config.toml
n_layer = 12
d_model = 384
router_score = "softmax"
normalize_top_k = false
groups_per_token = 1
rope_base = 10000.0
qk_norm = false
attn_scale = 0.125
init_std_o = 0.0
beta1 = 0.95
train_tokens = 377700000
Below are experts of layer 2 (counted from 0) of a mixture-of-experts language model. Rows are named router (the router's row for the expert), gate (a neuron's input weights, with its number), up (a neuron's input weights, with its number), down (a neuron's output weights, with its number) and show model dimensions 128-255. Each number is 128 + 32 x the weight over its row's rms, rounded and kept within 0 to 255. Numbers have three digits each.
Before each expert's rows: a language model's description of what the expert responds to; "raises" lists some tokens whose logits its average output raises strongly, later layers aside. This comes from a sample of Wikipedia text that the model never trained on.

# expert 19
What it handles: List line ends, name pieces
raises: " ", "um", "iy"
router:104129116131146092141076106155090112145116127168111108124100187162134112133149135154107100131129165142165113128185118126169102139108128147102154137062193137165133081161080093131174117137147111144114102080080083143081151146098188129142115117146085097153096141143140125119213093079111180136172127164210122153202081072164134139146136070106154159151173130108064050158138136161125113128098
gate0:103166174091099125169090121074146125119145136146174109075163132107157151164075075152121165095153055140099137165106132135114130142108097154169148140144087164085156122112183181151181121133085129126143076194067114125154131149128126135077085151124112130115151153149171135117028041127123148111101110130132146138151103135179095067070151111147149199122062115118152192079128118102151112113178
up0:069058183102108151155145151086121077142120101115061130093134131136190101172104098131137140081175117172094082155181084160103125121157159114147121083193126116092094153071165149154120098118072164103094098200069112179132120125120117146151141153172118128135157167139122133142095114132151149142116084114152099069204137109175133105114142113100162122135124117106093191108159159136132089178121
down0:134122134156138145136143147078106100180154115105101153145058182135168067165104151074092119147106129109069083237150129089102105115133196126145129106159098120141113123091155191165139146083132129116186167071101125172196136142169070133167090154165121128152167111138092073081123132178106179145065064132124052099125130101083126100153072086085124129153140121124171086122061186126113120069063
gate1:119169130121097149155174116115096123152114059107125117160137187115127148125129113127088118137117123097125119104143175097143140135132119127092100104115135132131169141136166115118126109088200163099098144089120118093105140142123084093108131166132109082149196148088082151111137149133166144065148149171128147141150110147207083109098124158135138159152157129116108128115066111196105166158165
up1:160152071106099166139216073184125135154130117114095124096124195164109127125106134112101100153165176081105150086098175113107117138101097113109137111158125087113156132156157113061121214123170155105164118082056174094062113163094135106155132124116136095129157112074131100097127112178142147076096178141128155109178108145148136141079098134101117136061101136128095106161064095195143112128168
down1:140128152135170116184164171153140040114085141148146155113121086122146089130126093158102077096125085099135162126121108134077121086105067070118156124152139151101160146159137141117103204099142092184144113105146096071133097067136095135169156110153137118151053088162158134055122115096176125117075152094159156110099132133162134138118112135156067145104171157054159169129124157113086103085172
gate2:089122092164114209120102132144107194148138079085152110160152075168164103033126149109157167075095122105135127136153136122118092060116119096146088164142103133057083137090174118128150136125134102091151146184101147103131103153148107173133097113109085156183114162078132185158143145103153128156128122135174118153122170172117113113073123119149142146142096145158105108164091095169121074178173
up2:072114091131102122149102182173130102127096108120164094139148119150109046175127136130143134110127109121089119201105140069123127165130141113156102101165134122133114165089214138119145235091130094104172073166086160091157108160136114190147130092116143102159094156104128137127183129170156162170133108124083075120145081165161133129088136164148097184129120107167134096167067085105103115119135
down2:107090181092136127131094145144154111132157088090121159116126103118124126140171144113124132112117120104158113118159085071101174146153137214152134131127151136134083133120094204103156114208151130129124102074141116101147133159071139151115130032110120112147111156119120137107102134141152100057131109145044126117106179178143177193122114136178112102086125181161126112151126111056125120165141
gate3:111138141118045161088131065166144106154135153123165117143167155164156110084161149109113114152161113062170153160156124152177078155111119142095092079121123099145102131135203087117167173142117155122069129155084072087122102195086083081158133204136152111151133168186177148057099157140116168149157142169116085116106162108164142129121077128071104154088149146071088099106158145184117154119124
up3:163150149176116111152057092124167014098137114119133108115130209123097164094132123120113139149156150131123105135181125076136107108164126166110094149112140132129106097145157066116197136186135175124085160110116071122127084132104080093157182147120161074116112148159132117097131099115162148114116129144101094123138085094155121170176182166134090088105172149083078142153159119137117156098113
down3:129089106114140142171180056103091114126112091139121118116077075090108121166138166177126134125167132157162076135176080121102118165140150181144108138121038109211118090119105161111174143126149136114143132117152117161074122190182124087128194068119162129106143175143085120125121191138109101141146135096108148099117089123114156135175099120105181054165123142160112126150123141152098081104128
gate4:130163120086080167143122131086098199105157146142110113113121134167165122117129138131074152100194075103097125113180180110157111104120114080123169143118131054124109093104130182156174118156137100073152157103154107105136099094095110137103127139100106131155113151128138151059103146127060074133102171204099123117143125087078083207082113133109102139122111110163129129097113141114154141123116
up4:124091131070078117123107112159131109114111115148117147091180144164126107110157161183093090122105139056164096080164141090134061113152189118158157137125119152144117148089073116122161137136087135076151122091168121177128116141113127079138125138094129082089102121140133128057144164134101083117099165161128129123138091120072063189162116157121122138128175119173109081113192159129155115139110
down4:118132141179136126049118133154105148114134117126123112134125123104135120132098160109115139185143096136182191184168140114094098120127147101112144202069103152147143082104108138122135147106135105135074101128166134090084098172161129172122099091150093111106152084083143141090117139072163151153141158139130097119108192114110150082126151126127144085124119151128129134127119132016179149170081
gate5:152165118124136140162161166126104131143098131182100138118161146171129102104110173089094117149086077077176183106100186154150143118102132092103132125144124139148143142160135122190101125188158155089128188170123130125138133126139136148122192123131069151090118128189115107073092144094146110109101156092145155164162142142133121163122125134091107147154095101081113101091083129109146124115163
up5:135123111137117082126155119130068128157099123207114105114112174124098129129087130134150146163101125132166140115121141155178136186156170101096149110141184090138156167146127147171128132097144149103114107150123111063147110093147141120131158143107091162091132085140139199112104122073125131131133092133135093101176090102108119110101083073133161219115125119123103119145158151159155084143134
down5:135109133151088155076075109148120093129111133144102051126092137128115094129180094156181041139110153125141088215177076131115121126159132143172065132156114153139094113119137131152170110175141122127126028060117090123099126127059123164158170139162146149135074132094068170131083130106171142136165124144100060136167099179121133166163181165158150107116124132154151146146115101061105132204067
gate6:183125046138137139106113134146159141116170120138136096116147108170134188100084085145112146021063141112084197144092135167139145093158098130128113116129129168101169112157136135116167048125102140107133097125165171167119134166117106123142114172132124137104070115155141110071160141082140151060114130170139123166112136094116154120133132101043217128169079107133088139058156104120142090177131
up6:147149100147105143076103128196196193132177077132089140097164131175129131111134100129151145126086142118208170102080056140143137138121122142133126118148107129115183107172094125097200108113102144120098080161100115159166142165147146149134100203127160152137112128153135111077189126050098133106126129134114118167129094131132131131177175133075119118159103113156147078096184119155143145170082
down6:121091194127107223124107204104134099121140147146143149138104122113162120142136114127173142160116082121110124144173112115114147145189119133125076164136128121162096089121098109182099146100114106136129145143071110154124154059135112182073134149131129154178145151172114098160119134173107052175101167159123125113165106111119110146115206189144109138112211144037147137112124109150203168168121
gate7:148142111132136147126108102172137109116132079121094129160111133107132117097156129154167150086103134163078134133116228168155125140080132116153147118137133164105129071165100153135076111114159093106090133104130168150127161105120141154113098170142193121110081035112152154099163170122067154120103107118163117126161145096141115160138164109120173160104132116161108084150053130111094143091059
up7:121120110130101121129135117118176145151142097081116097133170119160136102094106082120159116129124125175123161189182105112107096137149126094127106134149106109172137076148137130107146114137176119056162206100131182188104141131122182155112138168190156112171110133113172104104107156181147111132137116192098095119146104084142180198138130080130111068111090093148146100091109089151098149097096
down7:104101150128155083097107127127129112160124147156192161168181153124143115133141132143139201090121140115141186122138110061155141138169147120167134131075138134141113065081098129122129124130131110106162087171112122078175125087166084107127064085096113161112163160110138194148140127163136162185117128140124101088062104140119085156105130162157122158148161109040203218111163118163178184128184
gate8:165126083065067122135076065153061123113142162124137110105136105165154044068120130148114104143113051125132125100120101123123121068103118102172145100161148144167146061123188112133203098071138053170149142122069105168141122122148116145137116116179175123079088140064144145080113101087134130094120139096145118088088124191151086099110132126132079101176117160140091104097123071181060140137122
up8:156116060097138097126063123228088115115186059096093120131114134111106056143170196158107134210118144102111172101134104089127118130106124094144139091193135180172157082084109119144130128089164037138086134114117116093094129147115199115134168130138105068103104145113168149115152065154130116127116120124162098102170105150160098119124168107090091130162116140157081109146173126147117146125122
down8:154169167150218167135152107156156171148117091133126160123129136052159084154118162157106146110094110121159121140102153105119105141127166117127139099097089184135152151138138136126081150131105085142084128150123105089110078132081111084088125153096083130187100156155161172136124099136158143169124123125148141134098154143174179120125098158122164098142148193172149180149083153177147123156097
gate9:188126175098116187171132112115093140128140167131114081193117102112133155107178126089125138121109096133156111155176095135084170112139119102144116171102096162154148090096158114142043115190095143110117075079109126081090149098133135156138152131095151166128143133181104132145118101144117113144065192162085095160115137161075157129087179165141122109212132100130167137156150169118165126086133
up9:162150146125145141138091151093113222133147099105105067118106147180115134118184094106112063122184037136166106132178079128104118110130125118166122159163102145186157088142099145115113085149132135098131071107134131139109110128190211152120134212097141105142099141190150115159146134133115147131129193178130096166093168153071145093090084104138107105143086075162126112123122179094121100114132
down9:073130129169109140086159133117114171178110173118135117106128130113124147164120158138180101151112149148158103087117158055123084156133112057128139160133130093165150107101037106118173096103175117128107093111092108170212075148166087132163136048114117087163078067130153114127137176148116153073123124120132161150149166157106118145164142128152144057097147098148110128154114160088103135177159
gate10:132106144108115132091148117131158072116083119207178168109148100115112135115059119136128145192026149148214119119149100085116127137109095134120143144044070068138135129096144061157106098175170141115068149135123126129117160069054126166154186126125146164080114103099106099151093146110125112120091124107118107137118154183131129079094125146192130168133118109081087194143132079131116132130202
up10:146114132103095124098164118174154094096148123148164132120125137168146116102119082114093151167071149148126089101119104133130137142137118107107135149074088099185152123113105111113138093106160111100088146105189101137174172126072156150126167129179143110119137136117121159119143170107123137117100127149143151161136141145178141135109050114172135156117059113143125207104145099160124084125191
down10:149116137133153132129142131174146126170171098103152162149130178110146177109096114141121144117166157133085101145144130064153105081084127145157173100177124067125144109112096150151156092158029121089131152164126153149168128176206143112129126086143122169142085138128082113124074149119145090072156131099038103110093172044084101140099118116158134093110126152180151107164159187113160139112161
gate11:150167103181144123144170119142128088166100143140162109155082138109170125116106128143087174123052110062100142138047132219135110079083149149135175149185084151128133143084170120139167045157072102152160122138096139126098082127124193142081139147155112074135220148107154116129073170142103120096089114159103125171136086110106144134129170112114125184147127191118102161093120181127196136150209
up11:153094105159123069109134139139146092136153110128119160110094107084112138140150135169099110117127126091119047130081078164103106115108175115145157063149127151185088164113133152114153116150143154119129072102141091105065138170067247096115134137133121081134190166078138099107112174168132151115168110217106138129133131094141127104155166091141124174110125157122091148107096192120154100199144
down11:117165113190104154083150163142125102137149066101136133102132093182094137126094131117106135109134120146113176143111145142095113106197057100128192032136137123102108128131143117101134073150098104058102135107127130107087181057125139115067123170153113112107055202165110111121120129134107162123113071149130182115139111174103120062134109081136163147130155194080156170127051130096143117095096
gate12:133144142140163144107136153121124141189127120149129170102161032118171109171093132141101110081111138145179122163101102150126142120173092111096127109079118153146169075107163178104144107188127126072122121142121083131156088167114117184133097190121138083086150151127106103146148121101077136134107107189142096102142106134080165117091122139159147103155127117159180151104103062105078136129173
up12:124164130156189096134111081131095071169120103119125143126189090059152071092121127113104162101091123147112138160108153074117154058137120184107075160165112145078116116120135137093115088165178125149143103118098069106121140137088086108104137147123105101109121164085072075164121125158087123133143107197092077143178045144081115130127188127087174137141165095111138195129133061093106094101160
down12:146138127133068070139096073187068141109109076115121105168118129101155066137136144138109133128115102160126107104120149069114124183133137164030158133127181148148155093111079140061107118079124157153177147097117097149149162130110149184181102074128157134069159146115141142090131126174119099164140143131146121148146100130144150189157190127055140099161131092091149135110038098137121094127082
gate13:149117085099168123069154136125128154104125125080117046165129145103129119129094138117138077096163093150119181076094136191123172114089112140115153154139151187091075160126097125102181145119109088148154153142147153083092119155170107135099133183134185076154136145130130173149128128175101065108110139122100143142134153103126128082117074151134088114091132137115200089097086160176095115131111
up13:140092127112167116103107161124178131132108094109144084156086182162093110084131120145155076152188146091091129114101087134155147059121133135144113085081106179101059155143106147157225102153126178125179150148118108102108139094158105127093102132138131097099168134148151127153115092162122122170109137157171079102168139109129110124187121156089138134120168190066072111195149155150116140111123
down13:113134131134153110130128132164177094128150067099079171110168107200104129117187123089102067086149164084130104152093060095052109090147137136123121089176089117152167107159115116051050169099148094172082124146159143143177168133066117154135100137114195170110170102091137130111167083151085137136091120124132122108145090152134124151168132113101135174160116146096227187143147099091132106117128
gate14:087165139116114077137100152099100126104133109140131177121120161140145095121121182083121148109116118095144118115127222150140153140114067047168131142122126102099045117121126116122110187105101089059095173092076134172140170104117148194133112174143139051180130133124099135145127095074174052162124129169093125161118136146115088174141063135085160193130129117093103115159085124135105078117085
up14:106116153081184145123128082127148138139120113165104190134117167098109150116083170157119115161187110178183131151166165049152105143159136088084131170141134099101075151092132168164131172101099100126057159062082101073088091138121135132099161199180136101047133158153062164104161122084120037155181084155142124147142130114142125125123131136083167122177108123077089142125154152166164144137102
down14:115148127116084081097155087107110109119159125155134144141136144066087103099133084141070145164143138163128175136148123099082100089158194123102124161111089172144113137134147138119128103113148174158140099142145158081191160102114152115158138095134116130085194152131111159115116154132141173109108095108117206116116144147137156126142197178115108079120126140150192150117182142111127185125147
gate15:164115149095150129129117124082088140147115107150094128103117095107153107152088104128091149124229105153101170105166120111098160154075150164193170115126084086098118116089168110145135062157144187125072196202102104106122168159170136104119139186144090159102147126122142136132091131132129104131176095138121163119207143132101130150096116089122169072176135117084132176069093166143196166114136
up15:183106133055130121098164128136103144113138147146120154095122105124136099109145065129067159140174164138078108096158133119120085111137099155183131130138110133129164052124157095083189089120153201112115130141146119138146172128132122120117120138156130141082109140199166127080115180124099137132126143185104144119185141136084067146110149085093190064210141108188129147071091171133169177104078
down15:230144069121086141112140114131108145158149127106111133093142148143132200106122085132081124133134154122121118090141104157115086128172150102134176150134109088158144083180142134105165131151132105108073101104163146074121142178134116096163160142091064135126111137127086125117156146123182069190163131133097088138076093168141157105077100157124136093119166094136154175108116111165149115150102
gate16:104113147161106117100073172158118125142131108101136114159165127122102130131124198068156135089124119064082198130066129106122100152111179152126160104133151200102108152166096092148148145148047150078112112092140135079111112150159142166182097150206164084109152169097104172128090204149137073184153151117117115135027182096123167186140118123126092188175128166078128108114096133166136122115153
up16:132196178140119097143110120134150108176150073153139090105126187125118149109138163124118152109110118101137164120125090138167122095140184203090105142158098236091132176202135104143162119138093132059181071104141149064126096125173124133121121201175131092092075154156131168185130186063181117130127135159168166122052161122132139123156086111098122148138184159103104140125116126142174118105139
down16:165114125112145114152108099092177099143223136154094138150135113118139169155173099122106081110197157153083119115152087165127101069095096099189133139134108138124143134176093156095104117147173089140161135196155174154172100129098180149141093083085138206157148129099187118122152100138133136099155160089122151147168150071124115146168125147108139129140084137128169100102143114070046130187108
gate17:104141113091070130148097106148077210110150119137190158074157122128208094189128158082155127137130104095161113141136156141123143136172120080186130124157101111111132056111168137110181158111074117019091080147102141117129094147101103120117117150130064097160140162150104138158100104181113138106073130137131110120128152099109154155094083134152169131101081148124137166117094166133192131103096
up17:119127134073090137131103177102127188169179047089153155095126089092197105089165159142110088107123096081179110135149165129088112081141138069193169159143075075105142085111142161106125130077061119101102111176149168132108137191151115149082127169146094131135145182103134104138189148122062132134134174136135109100168120106126135124152095151131129042148131120129142145172183144140170112136088
down17:168103095101144088082102116187052173137139144112125098129101120119103128146126127112127120145135075137125134119149139113074113106182143177099160165060116120165051123118118117087093121128196140170133057106132086128132148129136151155119098113131152129092119113095077145067173160104163138132168118135080110126081160112139182126129186210097056113101101105135134055071151189089156157174133
gate18:108110112169057107127145100154109106169138151093111140146129142097081140142145080129041132089104116092108166159134186157135118053112137128154145109133156097100113108119140133113192158133161121155093139101096131098124096098109134065082112078124098068132157101107130151114095075095131147140061112177130110153210122102139137131146129070099109148137116155115128102128152158114109067105163
up18:129110115143073131137115127193105113168175162063097148095140163116106095123155143131083130075097165086090124138178151119141099111129111142146112087153142119132138109157134138119157135193168110086103112113135111157134119090098159106122116138138105046163140131101138095057125147116150133107132087178119123144224155113129198111146089111062125158126103152140128148125140198080091042093112
down18:156159191186182113142193147103134062151130100112120116109114111093193112144154199106134093101117122160109116053135074193086161127115086051124113137091133136087176103128148177113140106117157143131147135155142132112191077165124104167130153166162128113137140154134128094131105134122123128092091113119073109081087150132093130164111129174087168106049119111103150150147136119081114172064110
gate19:187134146155134111170120143121108119113163076107091135115105138149148200129126116104075187066112089100104073211139140117174116106144076138169056165147098118146129133162174181179126064159173177119148115124150156086158151159146128141109120104088030136123126137112157143126145108122139057102139085161130147151122180083144110088079098094129153156137104091174154118132126114153178143100155
up19:129108138095148107120085127067158059143110094159094174130148107145131184153156120132127136140111128154111073184174127120168113148163097159128070128181147117132076131174127144162178086124187208100123128083093118124166129145180073194129177124105093157106102112127148133146166113089124089115121113105162188115133133074126118100131052093122131158142094087108144142109154128123144091097162
down19:103129143059088115116162106125105125180117196142133055114143074166142053099080104144057155130150156149159110120110090127109138109167161119151082137121132123153126155128061159141067087081156106130127175091123130147168154172093109171157112129165157144135170108093100048095127188170067136144133163108106127110061136091089072160148143095149113118084155181113068143123082164088127116101065
gate20:093117154152138150134140144179133147099118125159123088190094106120104156157147060132068086175141102121135134123135153103147159172075133110143145074090143154110122094102167141128174152154096084141092126153103135150092136141053091176135107121168133133144109176178114164135117097094106121143077178131153159113156076120138167198111099141113154111157106162135116106096102131142079126099078
up20:098097161175114127163128155148161116116133168163098164205104088159114132123149082163103061175087166146115159096094138063163102161108131153169140076093144141143089090166145144106125147101094170129127057131137137109141128123074097200101097098156154165183080084150132153101137111077125108155098135180147120147154091073144132174132176119074150123128119152154139073185141170163092102159074
down20:130148038096145137161104100089113138104124206102171146156169055040121138109142147137202163125168118146070116145133088151106078146167119111101141218125129123131147128123108185118159157084175181186187170147182116132134123157166153170140158101150146117131135100086144091079151159178089172101114135173107099171076140082084144053124136139197138108151203126157175123170126135066129177163124
gate21:144147153208155137227125123120118116136183109089109164112140071115106161172083178115104152101127113192110078181024108084108127084092107114155102077141161129152173143077133108149107108141107085077159124120126192200118113156111145127111133102121095070117081109136137101164106079126155167119151153117096174089089166108142118162133155088102102069114138114203131174087178090118119172140170
up21:176088140171085153222081102144082089107151118080106134116124050130118141155125135152077078146134105146092051090129109077072072104119180105098114133185089103097169116070104159152098137154069078055187148155120169165130136141093123132059083129140081093133073110154084092186118114142175182172178136108094122118143152049053138157130146089112140034094109128140082171125198125142086114166180
down21:135140163049161144079114142100103156148138164107157118122099095067136142176168125123124058126133084093123134072151118144106190172185119133120176142144102166111065170140049153087142085135118100172106080141164101118145086111177098094068093125118096143096147137103165158151153079104117088109166115179132162109134117203116103165183091155123115120157130125055133146127135138102135067097083
gate22:145120104096064143141126116120138163138139124122147138166121123153144092177139181084119103076128097149155123161124106081131124092096179129142164112110103103122167093156150109102076162164140167164116070169118171094151112139089169158172120184114098093136101083111134149103155171111127109119188083160054133120084129132100139121065129135090079189106100184129176083174139164186070122194124
up22:086094121092080119151084151132121134157141138145158114138119088145140109076119183125123101089162149149123085153191125125138149132167150137125184104143147111147151089198125147088104157132138160179126120144152142153123110136141164119153156180150053099144121060070135094118155151149127138085169127127095172138091090088054160149137162161102140183114176166131095103153156132182101125163154
down22:131099118120078070139128077132110115151149139161078132122145037120071102110174148129099114108119121103060152105115096083086086119137121094115118087123102176092102110161109197124117114092152093112168165101215130063155144099195125141154100188133141106157083161136107132062123123117117145108122127079151130146163108108118094178119152108141091044176137113144125100163124117095201089118126
gate23:100148136154103151105129069149224106127153128052115078119142189160153130105116083124144075168126132129141147095114158098109118122070112148107175114096081128121131089077124140073205147157145153093092106137083093114104026119108131125102078142111174142155140105083175158128125156123143149087108153158126119173134118130157102147117138129125104108062100137129113086112101094142097140147111
up23:126178088174119159162159056109168146118132126066129075121152190087103148181141136146120106131154147083105121065166130142100109122109137081121155093081106139100169136111102126088207090155138077088103131065088091102101113145053137060134093161150065041159107116090144106097117173143144184094116126164170151196114140054143136114125159134111142094106107102169105155115132080205116166077133
down23:192175116131172124097198132149090136135132131118100120116138070118083096108156143114176141076133138156083155155056085127113108114140078122134107123106141142127103144129106127102168089100101089172151182077152164169103218132156155134152125078164091060072144156083130148102082135091084164122132142090117120153101081163102108118160054105141156132179143138116150125089106094169107123085204
gate24:140152113096171098091188057155092180090081120094138125153165065154141153114123133130123087183132110158108179116109118114127122182124072100118145121159157118141136151113155082142188155157146134127128169181122132194082132110136111092136107144130144056143126108156119098083134144153077095115134120146127103157148145116144170139141111160091124126161151161145107098104118151101154116116125
up24:199101109162147125103092090147122195067124070134111145188108130165053100103103095077129124130137149196127114088120155090087171178149112104078164093130167161173147120096136125147138168150161129059133138125145111166157111129069152106140119136110182094075077082178143130125160122120079176107122160153159161121171083100109137140149147087125172163142119092173086111117181154109128162149096
down24:170134078134128172059122051116137086113180165151157152115117156152055166123126156128131163109034163080178149132164164148055116117152108117122159080132052113127081128097101196154173090148143102116151120053107127134105184126104150086122081139063159095106102164081126092186111131100165113118118103098175125102124080143093075116179119166120183137082081144089114118163166122079099140173101
gate25:105166177138109117095136141173142178133130166154166139118128139088147105114128085223101118154083057149137126116130121155142102088068144091154080176075073091097099121107153139098145123145082110077131134101125101134075153131140126135146146098170117136126113123161063098112092122097126099102102109206146114129138120145135151118158131179108115146119119166159141068100116199065105059123135
up25:110118156193104092178125115128121179125144149127162185104154162072121096114113098190083090123093115135109113137107098177148098098136148110162073133110103128098134135102171132102151105114064110100139140110087106148137138124117127162157154125121087052142164118118099141115140130136123175097127067195155103132114141083119158131143114116056146150069092155141118124105131141096107117129128
down25:159144125166198136104138135094149148155146084099138137141151088150124091105170169156123075119084109126090118171095128145138111103081127122137101126153111171133103113184096182128109122151134129141155089147103118161079114147060160144101096102109173114142115105104062105130095153156153082127118118144111135166064110103116142129154230047090176073086110206150142162146088057089125111166094
gate26:162177107141151129148115140162134181099160115173157112102208076154125128128124158190144127129082135134116101155084140180174119149129212110152177132169101139083080112147098196167197143148125094043180116172112135144066116085134115166165078098113143150128092112088090126123101083155165179117168142116100097107128108161115118188115130098124101099154106158117135124128136151075102129144101
up26:110131079160139107110136183135149111118169111116111097085148113178142138070090126096131138098074165097112114163065132161119119128108156139191194150121139134108114165139128208103215119137115114048163144198058108207040095150164095180185098145115140103131143101125090098135074099091127154057161118117093058110111126139102193152139147130115113123158086136104132162121182174061134126143078
down26:185163147093137152117132111094147140138103116113190101159080102095151122112161134204101141156150106098149089114125137159186153181133102132133135117146114134106158161169120128148154076115128162167130169087060087176117131149188118115080146104100059081155183150151147101196158083160122085178143157135137074141129167109093115148151167152183195145165083160102060119106080145170114130165181
gate27:114124136112117166133147138132119098138129179113166150126108128105104092128125128145116116129136107114032135113126135135146127114100127072125166149119124036143062160175088092158094133179123152116182106098136109129114146131086108135150097093127090124127136148145091068077134144119125113153178167149107100165175126091109171148157112132143108096139158123142145111058101097140059175141133
up27:127118118127122180138097134137132068132150157145077204122114143115097083107133112115105098125142138115081123101135152136139132133170111062167185127122103085170145132138119052132061164126155184110133115147138117094143149153099167128156107112112097114114109125102044092112139169132120155172152121089156076145137153056075208120150126142148084100129159149170131107135142106149092137146087
down27:134113175206187078121153121066093148140143105111181139170101127112156146132169114160147109180122082087169165146092174167204116102086176122125102174109156137136160101129178133149203135161149091118158103159108120147136173141118158089114108155100122082135161120111085112167148150102165159133100147147140097142078111132083081113075066165187172119151095163182118148148124117108098120112124
gate28:123090152139120132120136142120134180179172092136095119146096145076135106136063092109121164141105076131106120179077116109115130101092110091079085107119132135101184029122164103109150114106073150077153094143006110143092086161115065143109088154117100189079175162115105164113092171136090090128204195130094118175133127165118162108108140106091096120089106091154154154118073079141185126090112
up28:120109112159104155134084163131125161144158115112123093118063169079113166137123078098107096123063101119136077192097081155082086115110098133070079085163152159126138022127159126118165112117094124117154031098031140121111079163110108168097097122118119188121133160120139169130125158120094125126174123157135083142089091098090180098133137125100135135088107089170127145109098065128181099122135
down28:126173137071206094139090119080108137139125174079131074090170105098128081130154123081146072126145106147133080175144146150141127141151151142114134123128143101070094146134131111127079125115147095094100100134169114118197122175160126134151155109132144117185164142095206114138152095142075157087168166079131229090101127108154142114100098162162114138097091115127119151143176123145086116137135
gate29:089148113111137146155140163084143182101086093092123067130134184146152051178125143145123189214153096127119181168102185158159099104111127167057129134145063175102105138143119164104128131100047108174069104115105131089119149128116120156122099164097143122160178153156111203148087130167123106062126070153079133145107150098132119119105138114157100126109114046121154131135143125147126135144146
up29:111141105081099111180100151094179144137117125040073115158128143157103061139182164193155118141180119086096143149122124107108075141119108134101117138196076180161105136126075144102182150074091110139098064100102112136099162174151145173134099136128116096150145157170134185107134125152103150055108103169094124175132117117166138135140130139115100128105139083100179121142183158107151130083122
down29:121113086172079120122140111100132096160126157138119153107167103163105119111138145083155120079101172156069108095131105085172133115157096073177145129114108130161139115113105089156117096130069087170175099090113142129193096099105164111141149105136128118113051132133128129076118156141153136101097143029132167128120107201131165099104107148132171089116148112119152105114161185112101093090187
gate30:122111135100144147152167136154093077154120130157095124136126111160170133153158082162095091129126161113089111131159146130161119115127109151127179071131091114138103137131108133123107156152176145143111173117062122132153127126125132118135166099101147088184088120068096072090131105142085134105146078168090133081139116159175166148133120122180141112116094099134131138128150153129090157103121
up30:098136130164099079147154140104114048130137124156078132130134082167176126089153151175112091139089128114080135175134138145168136109145080107099154090118078125118122190078104137099135093159192122135071118144017101151087145150131117126170119111122190071154120091106097112121130096185053164101183085148124138099156118146190156189119140075140130130090083156137093191127121111123095132092112
down30:189128149103085190190114109151136189132126116131168117143143135155144171083095171163157148168110128122114149149119165120213143113150081123105168137217146126097141180129182149147100130114120109204102081140144115111128152085135157130127136144138167103180143154143133086178153182139139084182067164127161118128160115117167146125086190182158142110159128098130105173087136101173139175089189
gate31:097127165105127097131121133129086178129121143154096115091073099069127139130125119107160123125103049094090126109118131134115096111128138080129126067145122120095139123089070141203056147165148131114148154087146056147165099162133149111117124133137125152099107118076124167107118137108167090163128132129057133136111122136098115167098141154094122205100149205146180075106099064116141138148161
up31:116150133121141108107093089208095085126128073154136176127104118136106137090089143077081101122099099131066145137161176158133080125111098124168111085108142149119137126156107114184081124179155134103066111120136075145120154133171161060171115162098109161048106081044125178115162115088112109129122069180135109130113162086096154204094144150088183122133161217173111131129197152105150139150137
down31:156164128137127146112137139077123096137145111102189172075116182102178085111130161114157188145171172164132179192080161111159145186073142108131152204159068080112162160142110172126141107130149139098115118171148190130119128144092096189129117144095173119135155170129090127193090139135134117118173139164140107104120166141176164123092073082185166082116141070124124154113193156108118123148113
gate32:097118104105097169139115088121082146135146126102109117128118188100113090069114154164048144134192097097150169089105170209137135162074173068091111125149119103171139155120103133123108090104103166131135157140129158184094183122144171084094152108180120096137128171121135113142099104144137086157067164169141122134200164138151184089110156144162117107123125157114103115097087150084159120146128
up32:119142129154106172132138104158105161099132148094104077133137165117090131066137151144119111204165109124174139107110103214160107224128149098100135095156120100143165156170121137144121130122187133098115157140119088208134115116124189120149079152109137089167138133094161161118123106104097145145107130190134108103175140076081161120122161131119147133079138144127051129121141119104173092167145
down32:139173146137149126168143139134148080102115152127125113173094136100163135103144092092095147132055135153220109111115118079126125106162114111155126194107125158118098095159197191176158121177172120159135074070098052112125099103109072142093132113092171175160119116100134104117152126060107153136142080148082107081104143075114102131056112106083133160082121078163162121114163088175101193114105
gate33:170086124188133143111071162169165135045193182144138107149186132131160089074136125153141115140144147088084150095154121142196161110117106093098160117100146116179135153151100108168150096160117063107121155121132152179138151110160171099140093094092142109144112109159134107166140153207135123188142128131117085119103126155089128179103194133121153137089144110132139159138105136139141148112142
up33:119110149141127139101097160168141160105161164123090128151158199182085085111184148132159117155117143096150097122166113115147121134126087092176188108093134131145101103176105088147130153164125141094095091101072159132128184147185151127124136110122135124123120102154160147140091123171168172121177105108114115120167100152123167216103155148103163184092117152066173138095102189139122122108090
down33:053156130052143099120162102107105073195121135154182092161145135174160170113125124075110164092184097174149131091160070128104084168165153130116109096098177119139044141062079142054158129131150173119109116135211130112173099116105048210122128079066108118113195095135116134144123107105179167137135118115207231124115139080149137121127073146170130144143131076160161147168120141139178111119138
gate34:110196124102116113106126081204159138138164086107108090102080168131137142097103095147170151103094147076139103080115146127140138110132109142134128119088131097122095133148135067125119180119128122120103168071127068155132127110139156107094092094135184154058140127172081143126110123111107159142138138167192179137128125075187136139141189132086096107140117164126082118106099117104182130133118
up34:111233156122130102101104057180139125113156161127111113126123151132196121090108091158076197101101103104151116131091128143191127101097098127052128134107124126086090150105132058144187106134113112111136189111129062203075126135133173126120119139176164125078144131175100127099139089115086101095139123152179149173137139133173130152143117173081091160162056176138072116107129134137160139111139
down34:136103065100105136195101181081132119111123174148111147119084095136101101165149088111140134143106185104136112140112152175126116124080156139169101138138145106095095117180136123136139101128136085102135117137080124078144178163151051173141133179135035180119118117134095142144098128111132111120073133093085114090114178187089162121125109158209086104085096092094155099154156172122113197148112